python train.py --hidden_act="swiglu" --routed_scale=1.0 --init_std_router=0.0108 --norm="rmsnorm" --norm_place="pre" --init_std_qkv=0.0214 --init_std_up=0.0214 --lr_mult_o=2.0 --z_loss=1e-05 --max_steps=8747
Below are experts of layer 5 (counted from 0) of a mixture-of-experts language model. Rows are named router (the router's row for the expert), gate (a neuron's input weights, with its number), up (a neuron's input weights, with its number) and show model dimensions 0-255. Each number is 500 + 40 x the weight over its row's rms, rounded and kept within 0 to 999. Numbers have three digits each.
After each expert's rows: "comes after" lists some tokens at least twice as common just before its tokens as in all text; "mostly gets" lists some tokens that are sent to it at least half of the time. This comes from a sample of Wikipedia text that the model never trained on. Tokens count by the router's weight.

# expert 25
router:478521636490464447445464463555485452539573488487525532507473414461487526522546455427401534488460470500563526545473500472506419505475531510467571532475524510449497516377594461521469474532542469518483511501544470451422515483467542511527581540503538543456490482462472523463517490520480502519468494485470546494452554470537411482597505544538487540536518481482571543527455439519456530538495497504478490480461547531491564485498520494484481527503386485463509527441551448514511533510550439452443408497542544472582522495551506542441550550514472512494465564467498551470480472462536527499492452486459548477458501482484516575532459484534451515517424480495543479432560505486481515462497512476551521502461531452458537530465524505418453448477561485574454472483502528480497488458500480
gate0:480541583487477432496501397460449390502481478501532586560540565462503559529522528453469521529490472518519581551500500422453559547448448463421498574514569496484497506453522527498515452498476511552539535500539517607500496486430483516488527553526559500518472495528561499456548441544561556503509531487525484509540566529480501446492464472491472554481460498483530552555461518490472487523512488551545511504449494498456542442478504547480523548551461421482431489514424504494467516517545519448510488463521493482492419473494458479478575555448529480430503585453432518525533521589558495514479466506457493509535520532475480511493457508583447537496562446503494440440517499485557501466471510432485461522452571418463574472467457505421436505513523511502448513504531511531473461493534488
up0:546506465515445503541491441504492533506445500556528455561550507507467521482525490524557443476421543522482531548494493407469477468517498460489571457472537515467508518485567504491458495524480523488505498562543454517498466541489495494501457537530563489480488482459500485540541525495539499517500538492541454524516469527450488494555521492458444554554438534475530490506502495494548407529506523513566521539558496571498492566429464456541524518428525482528445416545486488556563462566541514545558449384536516424551453397482555546490545480459464576470535550513447482490604573469538567509537534436585491502478517446539513528438512517521481538481542512560526502545519485462585561496489516509492457472454466455472571525468479510495506546587496535599493574568472506500502479545499497
comes after: " F", " C", " G", " P", " K", " S"
mostly gets: "amp", "tt", " Mont", "ff", "ü", "ex"

# expert 76
router:505453551562488581493544494531509530594535463476511498527574481564528500457482468461472500548516483526571457492502469477537489502494463446463521507423488441546552450424473448493561506476485550524490550526576496592587459516503469512439620480511536477488451589532493441585526512470508520484467438516480538498467465471554442491553463522531521430423457462458481508451598471469459523440467525474508471499508497514475502491500454497551413569598447459531522475542526470566563514438501465496555489543484502509489532497537460439509435525565474468466499587501464504543499483496545562513495538469509433486526477485469534493545452485495469472557533553534484507483569514511486473504492528532446519448545459465498553595434429517447527491502499526467491493486513472508525538456480542
gate0:500507551395460501498461452521514499464504459524513486522594521562488533535475471522489498468498477410585439505492501500499535521462466556521568506497462396548509443514547514440484472536589560463491452523522441505564470468492452537507532524403554501413454544540501524493546434515628515518568472442490531536476522460528483467523512455500496465467474481432545444534521500492559490527493479529487566547486520468430475436500496477508452461508443499462519505522502538507482497515525536460472490502538438509566535529481488466504441491539554477482521554479577570590548522475530515503504436543475520471443508540500556469415533528493431534551528476520454505455491535446524505459506564451521486505501479558495459551443429578436575582530559459524505466496474504502489503502537530
up0:546430445540524508482463487449511450445478485471463499439511475505509512473466450527536496496451551522492497490486523509519541490583547491467460522509431576505440531448515501466563506479475531561501457494497454493510462509537544463427483432565464518549455490423525529550441560578459523473474491541489493506571541502445570445503562521518549501486478527571480522409491523524537519461469524467507453518448588508445523531477557438459482500469492510424490509500499535499574455566543511422499519479481523420457536456408489501441477465475531481489531491477465510495494372499460481568555513503514531521561443503559516435503574540457529516390491540561456540528449487420482435541517592513533524551501510435502516483447472536471516579522534490513468523527472482509506501470506454
comes after: " |", "|", " (", ",", ".", ":"
mostly gets: " 1", " 2", " 3", " 4", " 6", " 5"

# expert 27
router:438467544465543538546488528540537474494456415562527490450479426523522497475532533461519510508531422462483521437454547521530469528535544430508540518456547469475538460459521482466524488493552505535511507498521607591512463552482542524459548540429464476502442486435510507501529522468527500495554474541539545572500465458600558444513514482460552500453507481534499533539534504405492483473420538525436530554527462476474475489514474461479486524514452462447546487527529496547432502494522535463498509553457511448532501548552547489560484496495469456444478537462524503490516419518533548490532412495506498413501498509426539508516427511591502533545448536486520502495527570508436499538497515459508442521513491551475502463484523578463412509505517518493521411432537449493475521369426504
gate0:444588522482462474468459449536566527559523553499494493546437493528525467431558493504489498487452461511440572515487468491517587527512533511456510469475470572568517496429507500454505519459495533501483446509516439497497510428446431528481409495479468521489533493478536439471519508528489461416492536501584446568425554501541442493533534505498462525498488531453473464498470521527421500537477500533494603466451507508434513472548473448511443571429447533548525544537458515443549495515456421494576486475549531457544544572427516493545569485507521495534437525493471525535544507456515465526555432514519504482513493483532489482514494569555392509510508487489469463508537571500530496506535503486538496410549485472530456520496508550534506501479458546572533553558440526498464428423496455
up0:467464516525519505518515399497493556517466503501514514495474456516460448465569476500537393458499509563437499530536525482478514434573460524513602597457431479509568513571483432482548515527480467494510500551505523478487554494461425544475555484467462518529524533453509491549526460487485467496483523430466455507454512523498451522493460471446486517493495473544500541487488528419433539472458535529428434533461450559476518492498526515468463505545504496494472523538538488563559496463463537533524541430474465474483454497494387563509455523450534486515467443448502469472476551475548462440418493537488526541489566434540566535489465526482505445466556533500446535532581486483537467527502498517593426478525594531546471553520420534438428451482521517545515483474542505536431496501543513
comes after: " |", " the", " a", " and", "|", " to"
mostly gets: " ", "–", " Mc", "_", "/", "#"

# expert 124
router:455444532425526527529496532541535487482486435464496447474484445509529464509540454442522534554572404450488513507507545521528459514535554447536529503483572495439527512434475480463523497492513566527542500563522555558499502535476524513445531538521455518488493521459443484526523504461510512474532513518526519588509418467585491502517429491501602526448483473600524549490506455448498469451441530537489603572511443531465515521541486490488471507557491492433598504521525468535501503514488521457465495533483485518612480545552532540541523494493546450447484460494492466522544450526514518517570476484547486447500529529421492491507405529551493509494466541441500518485499553506463558512546580505505418489542458559472472460483521535454436531507506514516500458518491467549426518372445469
gate0:540508491514535437543404531399505507502573454457482431573561524500564484480521495494464471465479485474487530470449557428530527458557462488474533533523516515483508485494491580440539474455505553479508541486520432448476586392456491485483504506472446560494393543454499417462489478448474482529497468535493490493497492550511502516533451535559538492442487519518568479502465472450527511551531449445471550522478515542523519544562495544527498485519485525490492519512484499515442505576515500461461565486461457576565504489509530490530453430484546481509459533506485548549569528444468447490502500564512459495492550486524429537567475583483508585461468445567455509420578488454467530479555493508518558485478476474463525457484518586524479540453496457438553523444479530536498522479464590
up0:502502511547500462531513528538505534559462496520498486501534420475462429481488519432485482512511428527549433544553489512511562469468509451536468494510419474480525553471525404479532518505451498469477551494466462533559527557576537538473529515512590469441509466535437484552484488525528500487500445522483495479468536506477549486445456486495488493516504464466507496455538525572495423530538513453529562473596555403486466496512510481537526456482509470479523446493508528518499508531446547514587484574474428503517461446376522475491496564521419483495493457520468479511498495491525551508538465533399557499437517503487517503451505506585555483545590458485527493518574532468509559471520500489528480434617549486539478494552475518505439475433499504550523450513491484442474637471528485
comes after: " |", " the", " a", " and", " to", " an"
mostly gets: " ", " \"", "“", "’"

# expert 54
router:483533581498467493466511457537469503526525461499520472451536436494568516519473466502423467547461460497494581464557483471555503594461560545487495477408561454532471507498517486431515492514560590551424549445527456459493512541465481531523479557532496481542532448467463515543495503448530508512488580460443454526407495538524424503556448508566506512451512460457535513497567451459421412540455528553542450504506512532412563501499564452558400502498422500518493574553468539594490498490501525473528477556522542517557519503553534504439548481487488478511511572479484483483451454491513468483470469531455519471514553518471525555557480448486426417536449563495550511467523480510521506504500514504522494453488523446458471479483467541490487487507459455492520497414488530508571460486486510
gate0:474565548423485497481536556488534501434499433492540538528452462487598531542452520514451462602470466507505545461493409487479536505511524519532500533432488556469557506516491598480488525521473574478598496485477528477583524443386568527505469547543498425448502503493532426560461489455476547531442422516498508573455476461495504511472515476509519476484545552540536555553469459441474482561463467586523486470518525538469555468500483512559442551555500526514534533531468496470544460489489527474533515467444482485565512503516507482462469566499499498562522502446475515537487505513476510545558497465479476516478574501527516568506421538554573519531502474449459494522476484544495490492402547503515575450483457452521544521453511517516537589517440416495529541490493554505502512517493445
up0:463465526574535552510425509519561533522484526469470477468462572544475494529515501490490500452483448520503499576438552522592475551437482491555532483474555511452477466493495514576551524511527493506472444477569496524497464457567440613591455500539505520501577530531402456541487521437525542525503432568424524527499508476474526527477467482469567535471522531533490520532575497557403495523531560558497431563472506474569512531491542475457490525474526541510477453518534467524517495501476453521456480443433471481397456523540491500469480496409540506517499538511480561551449498541469453491522556480477501554544534500472557576505490536446483513502541488455524546500523496478508531533486515537486435518485481599505541517437436487529437437542453577498565540512518448498483529513481465
comes after: " the", " F", " f", " A", " The", " T"
mostly gets: " Th", " North", " South", " Nor", " m", " sub"

# expert 67
router:435519514444510528567490551471515483497468484461502469489490322563519503476482529489507544511530440506477555473464515544516467512512565445505513534498532487463533466448492573506545455531509512543519531536533548575507514512441495499469530574508450539530430485497466475513471569529577479474552520577557506524470450471576492475540435546495521463424499441563527500499555443518521483532402519505500525505509491592477525521487457467481465513479456440468537544484516438530504456465492508453457482488487507514528474570531492552458500555466497494441453518530499472464523512504564536524493431450593491453528529533449551442512456468551496504513450529475466502456534535484439547430532554506508460493518495542445483395504457515511399534537514466509523427420473470519471521415441501
gate0:576499477388504530526566560517513420505494549484500512524536464498443450498433550503443504519497454480503467465516530495469546556458441549527516502582410514455486484459496439455478497549434551551525556521476508531494556531487499457517521535439445537498453471528516460469475492497513515526509542546505535463455517464448517479532519474496486519562460498477539479524537508464522469485480452509546560470506507515473494471421524482450530530439468554416461465479494507529444466472477440438548487496581447464481551504530462443504436538480531509470517477500507458530548486452507527556479452479474529513473515502383509481475550531429504523595559561466524509454477487421510463457530554498505404349523439485560493429475480529474465467432518502524514464470454478411512437483518488
up0:427464546567508503461441446428543540548477515538518481534512553558505496546476438487515505576475474449439499561585489514528513552489573427458460525474533493581589539560508522509548551494510502478490472539513444479561454471522581482506533519499518511496562459477507499556492587480506452455510508517474423485468520519563491542495435470537466454496449505505447485487461493495472484471478531402533526498528543551540469553563468550558450445452500489531526447482487425501450542563489597496489484528473565569515528465517530492524496491437509521514464477491613561562530496532521437486570464535451453476471481494530498416498481450523544488471486465537543515504591588566484515546489490540483544495504556474462516556551557488525524542532512520529507466506512508549502538433555506
comes after: " the", " |", " a", " and", " to", " of"
mostly gets: " f", " ", " b", " sp", " la", " g"

# expert 18
router:544535522576545537540513456480565542540554463486465501478552520555475432452471470493483493582479488463537505479486497508548491489475474492465526527465468490514520453383495428470491468483541530504504550485566475580483457493457520539442583494515489486500437579495469480519559558509451480515494471477460503505482499523566463504551513494514548469405443476464518490519546436442469531413449520469511510581548537517480485503492527494541469552633457447573509529534511481564602513477511483470528487546464523525472455466564460447458496488506449499460503557495446497558499460482589493523464474470491455510516500403492538465520462538488443410518539557524490545506552491465485444500452534467484481421511471533500552569434437511427520448530512492469508509520518424496516516433457517
gate0:524526512534543435535448514530531512404544484531423543482501487474416475482590555487453559497493475508462535447488449459462444489510527493508485550544524507431566500437392546434436486456509486435512515445506509565455456520471418491511501547558538450496504549534558495541462547486540523575489448543541483551479479491477455516480441518447486506490515446422510498551433485535449521570506491509555477544526477584526556517587556418563515545541502511536548466478508490568500522424582588494545453472477550497513494438542519466474518468500500545499535537478492539419454540466470476506488455517526490499441476543533449536474471414492518508528561498511513503490553435436480461490469539536494462500525498518489487496531485480475501471464485503477571542488562509477477496503388490
up0:493446543523521474544491519517503493519495575600455535505492537523574463562492500464514493438482549471536576535492509450501518493557537439530539559492549487518490490474538483432506504487469550514486477475516498548428549499482479513492527496488493560538479559416528558465543503536491465437448546470537515459518450514474456521528516523458545542466569551499504455526535459519404558466539480503482463573481544565518500503551451520497418585576485601539544514507514528498444578482466423485531537532507490516536483527521516497548552499456536535499471430541540450550510541416440461434497501546475533512493483586515458563461461495500453547515536531438533463432496472528439459534523529463534540571532473568476556517501432530517520470473487454435585502497491549482481525441526414
comes after: " |", "|", ",", " (", ";", "."
mostly gets: " 4", " 1", " 9", " 3", " 0", " 6"

# expert 21
router:505430511525414567549502505521532516515488496447470491440536475484510532524543503464485481555534496429557481506518490597441441518574512506465496526385438536413468533422519495489519472499480481484463496590535546630480480530460541509488453573552459505490447544465489481512515521523499514556511538480501427520467531547521431459520439487501519479484539437403478530550452461537478498457504525468542529518510490484500503536520460585536468479564480559533472482494519498578567475435532433442553516530466499549490506497611498546464516527438484450449462481536518505509539452473483537482510420425469433510569513518509537457532459441490490460494485540488484468433474505498438440516543585546506482438546584502486523475464502538486493453530507464532469522490502493491504490487421504
gate0:519478538438432477526455494456547519510488540463455550451607444463520495528550484508513443456540539541520458484480486487533550493489501535512395501433530478519485465484496475457462558602530507519522501555515468563517452499505459465499484521502549578480467546509499530514507482483556522547455563494501524582469554521544523483469431540549562559500534483572504492496503536451498460498558536472506466538440575485514479537475480525485557477458479483511519562540505415478539453473527471474445464513537557526493482502555502432471467428448578418486540476485439531492497430455436494496469535539482515493525528502465479424488530460552506541529496531535547457490512572570466614459506558442520551491469549452493440421461503530380476459502536488517496511473434467509470522523431502
up0:566536487535499488476491492418492478604503502481507461460503545457537547525520468497477501507526551485530431534456486464480455472583581496462381483502516470481601496474492513597454529474512564433474474556509510528511485556482453472503401463456521546453554511468530491507551514488526460521523487551521454536434525535524469484431414517532539485531551443432493497581520479461537485499544518426520432519535509546491464563491565522426552530530538566499482542550536430509446556447521520524508453484522513473492541464524508496556463453505586415491496465455459508454547490521512519478515485574495400527524539439465475450511532495543466508497463526518501484465511515487434584520499536547563534537470444491463474486516548547438510478470541487470511526465469570536500554513471553
comes after: ")", ",", "\"", " 0", ";", "2"
mostly gets: ")", "),", "}", " but", ");", "]"